config.yaml
n_experts: 20
router_score: "sigmoid"
n_head: 4
qk_norm: false
final_lr_fraction: 0.1
Below are experts of layer 6 (counted from 0) of a mixture-of-experts language model. Rows are named router (the router's row for the expert) and show model dimensions 0-127. Each number is 200 + 40 x the weight over its row's rms, rounded and kept within 0 to 999.
After each expert's rows: "comes after" lists some tokens at least twice as common just before its tokens as in all text. This comes from a sample of Wikipedia text that the model never trained on. Tokens count by the router's weight.

# expert 6
router,232,244,231,255,260,167,209,240,212,161,231,210,214,224,245,186,208,157,208,226,261,216,201,245,173,191,212,214,162,202,188,175,279,206,206,137,198,245,173,185,203,197,178,192,210,173,238,196,256,196,236,175,139,153,205,131,161,180,250,80,257,228,250,216,159,259,198,229,182,216,204,193,234,124,192,288,203,207,228,146,184,222,156,171,232,211,168,165,154,154,195,163,237,235,175,196,250,216,239,208,211,171,203,222,276,144,269,204,277,246,200,152,178,168,162,186,192,224,164,231,238,267,159,227,210,151,148,155
comes after: " |\n", " in", "1", "|", "2", "3"

# expert 12
router,133,237,114,209,135,268,186,255,128,235,217,211,201,176,192,182,192,188,198,191,141,283,185,129,188,184,206,157,263,147,222,206,175,238,261,236,281,207,200,208,202,200,199,247,244,152,223,270,254,245,113,202,239,228,210,176,245,244,169,219,133,187,179,136,185,195,262,173,239,258,234,171,186,151,205,189,193,192,202,174,208,237,193,216,195,188,189,221,210,202,189,243,168,243,177,236,193,206,179,204,214,187,220,199,243,200,252,174,143,130,172,124,188,204,152,223,198,230,259,150,141,189,202,257,163,230,215,202
comes after: "\n", "0", ")", " |\n", "1", "2"

# expert 15
router,201,225,261,225,136,81,123,242,160,212,187,177,220,235,186,253,180,235,184,150,201,178,260,236,213,208,150,267,229,221,99,259,178,197,227,256,187,185,206,181,162,212,235,227,198,190,286,157,153,238,180,203,205,169,295,206,140,204,180,206,225,220,186,263,207,149,144,134,98,152,221,264,226,203,233,162,149,237,212,167,216,222,232,220,280,238,187,177,161,112,132,215,129,200,227,220,239,191,168,265,273,189,160,202,166,166,201,165,211,147,220,208,199,212,204,155,205,194,208,178,170,254,224,192,169,144,205,228
comes after: " |", " ", ";", ".", " (", "0"

# expert 10
router,148,113,104,140,143,226,227,146,252,245,198,107,168,123,136,229,182,169,193,176,136,262,182,135,239,167,219,168,231,191,220,171,136,191,197,188,320,216,275,176,204,201,232,180,201,260,208,221,192,221,237,138,241,228,149,232,238,205,153,283,192,189,242,158,179,180,160,186,155,185,188,203,199,222,240,215,238,162,178,219,191,171,219,251,280,181,239,270,204,232,236,202,185,196,287,245,188,218,209,222,224,261,226,222,201,234,100,179,153,230,177,220,173,274,129,214,160,116,226,133,139,124,248,193,174,126,317,201
comes after: ".", ",", " that", " The", " but", " where"

# expert 19
router,165,194,78,196,203,266,205,191,263,248,208,239,152,148,176,156,196,166,182,179,206,233,252,189,192,234,216,178,277,194,216,290,216,185,170,156,276,185,154,233,220,197,188,200,232,255,187,189,183,184,161,200,216,257,145,310,239,222,238,170,148,228,145,189,200,183,246,208,209,225,143,162,143,178,121,134,145,271,206,144,185,173,165,153,169,221,238,202,251,246,215,220,252,176,174,233,227,195,156,240,203,246,191,202,169,205,189,198,130,198,204,205,117,206,219,208,147,145,211,221,162,212,236,181,217,192,268,253
comes after: "19", "20", "18", " the", "17", "th"

# expert 5
router,137,143,137,196,204,176,253,195,114,241,214,137,215,193,142,239,207,238,172,281,148,212,241,146,186,200,176,247,174,213,240,195,157,161,187,204,234,180,230,205,197,275,284,172,134,178,217,210,169,186,159,150,254,249,161,261,275,191,208,211,240,155,214,162,175,190,171,166,237,199,242,242,161,230,154,148,262,123,155,209,222,236,204,247,168,168,228,204,229,161,234,135,174,186,197,231,193,193,216,158,180,186,177,197,219,174,181,216,244,193,226,259,185,149,173,175,255,213,194,165,180,256,200,184,211,235,247,174
comes after: " ", "|", "-", "\"", " The", " MPC"

# expert 2
router,202,247,215,134,253,213,177,164,213,150,195,135,138,263,235,167,153,150,248,282,196,196,182,198,205,173,155,159,209,141,182,170,136,224,194,227,292,246,222,243,158,160,237,269,176,196,205,193,229,245,168,204,261,247,209,154,225,199,252,237,177,188,243,117,237,169,141,215,256,182,283,206,165,254,147,151,151,263,202,210,328,145,200,204,232,220,142,182,252,217,209,226,186,184,232,186,187,141,196,261,183,216,247,133,166,186,154,263,189,215,205,217,199,175,247,227,188,181,193,186,221,189,241,190,202,195,176,189
comes after: " the", " as", " a", "–", " first", " for"

# expert 3
router,156,190,271,202,136,220,204,243,205,224,251,204,160,174,101,227,170,223,184,186,156,237,124,155,247,226,158,189,246,208,156,240,176,299,202,221,250,203,208,287,206,208,186,154,181,139,156,218,189,180,131,144,189,184,145,243,228,180,161,161,132,178,176,237,212,101,222,207,263,197,198,295,190,195,136,176,224,257,168,219,216,192,229,248,176,141,212,286,256,215,169,246,184,198,221,229,291,228,229,205,154,281,230,162,205,195,151,254,201,157,253,277,173,221,164,134,269,137,224,173,156,225,247,207,272,188,176,258
comes after: "20", " of", "==", " in", "19", " by"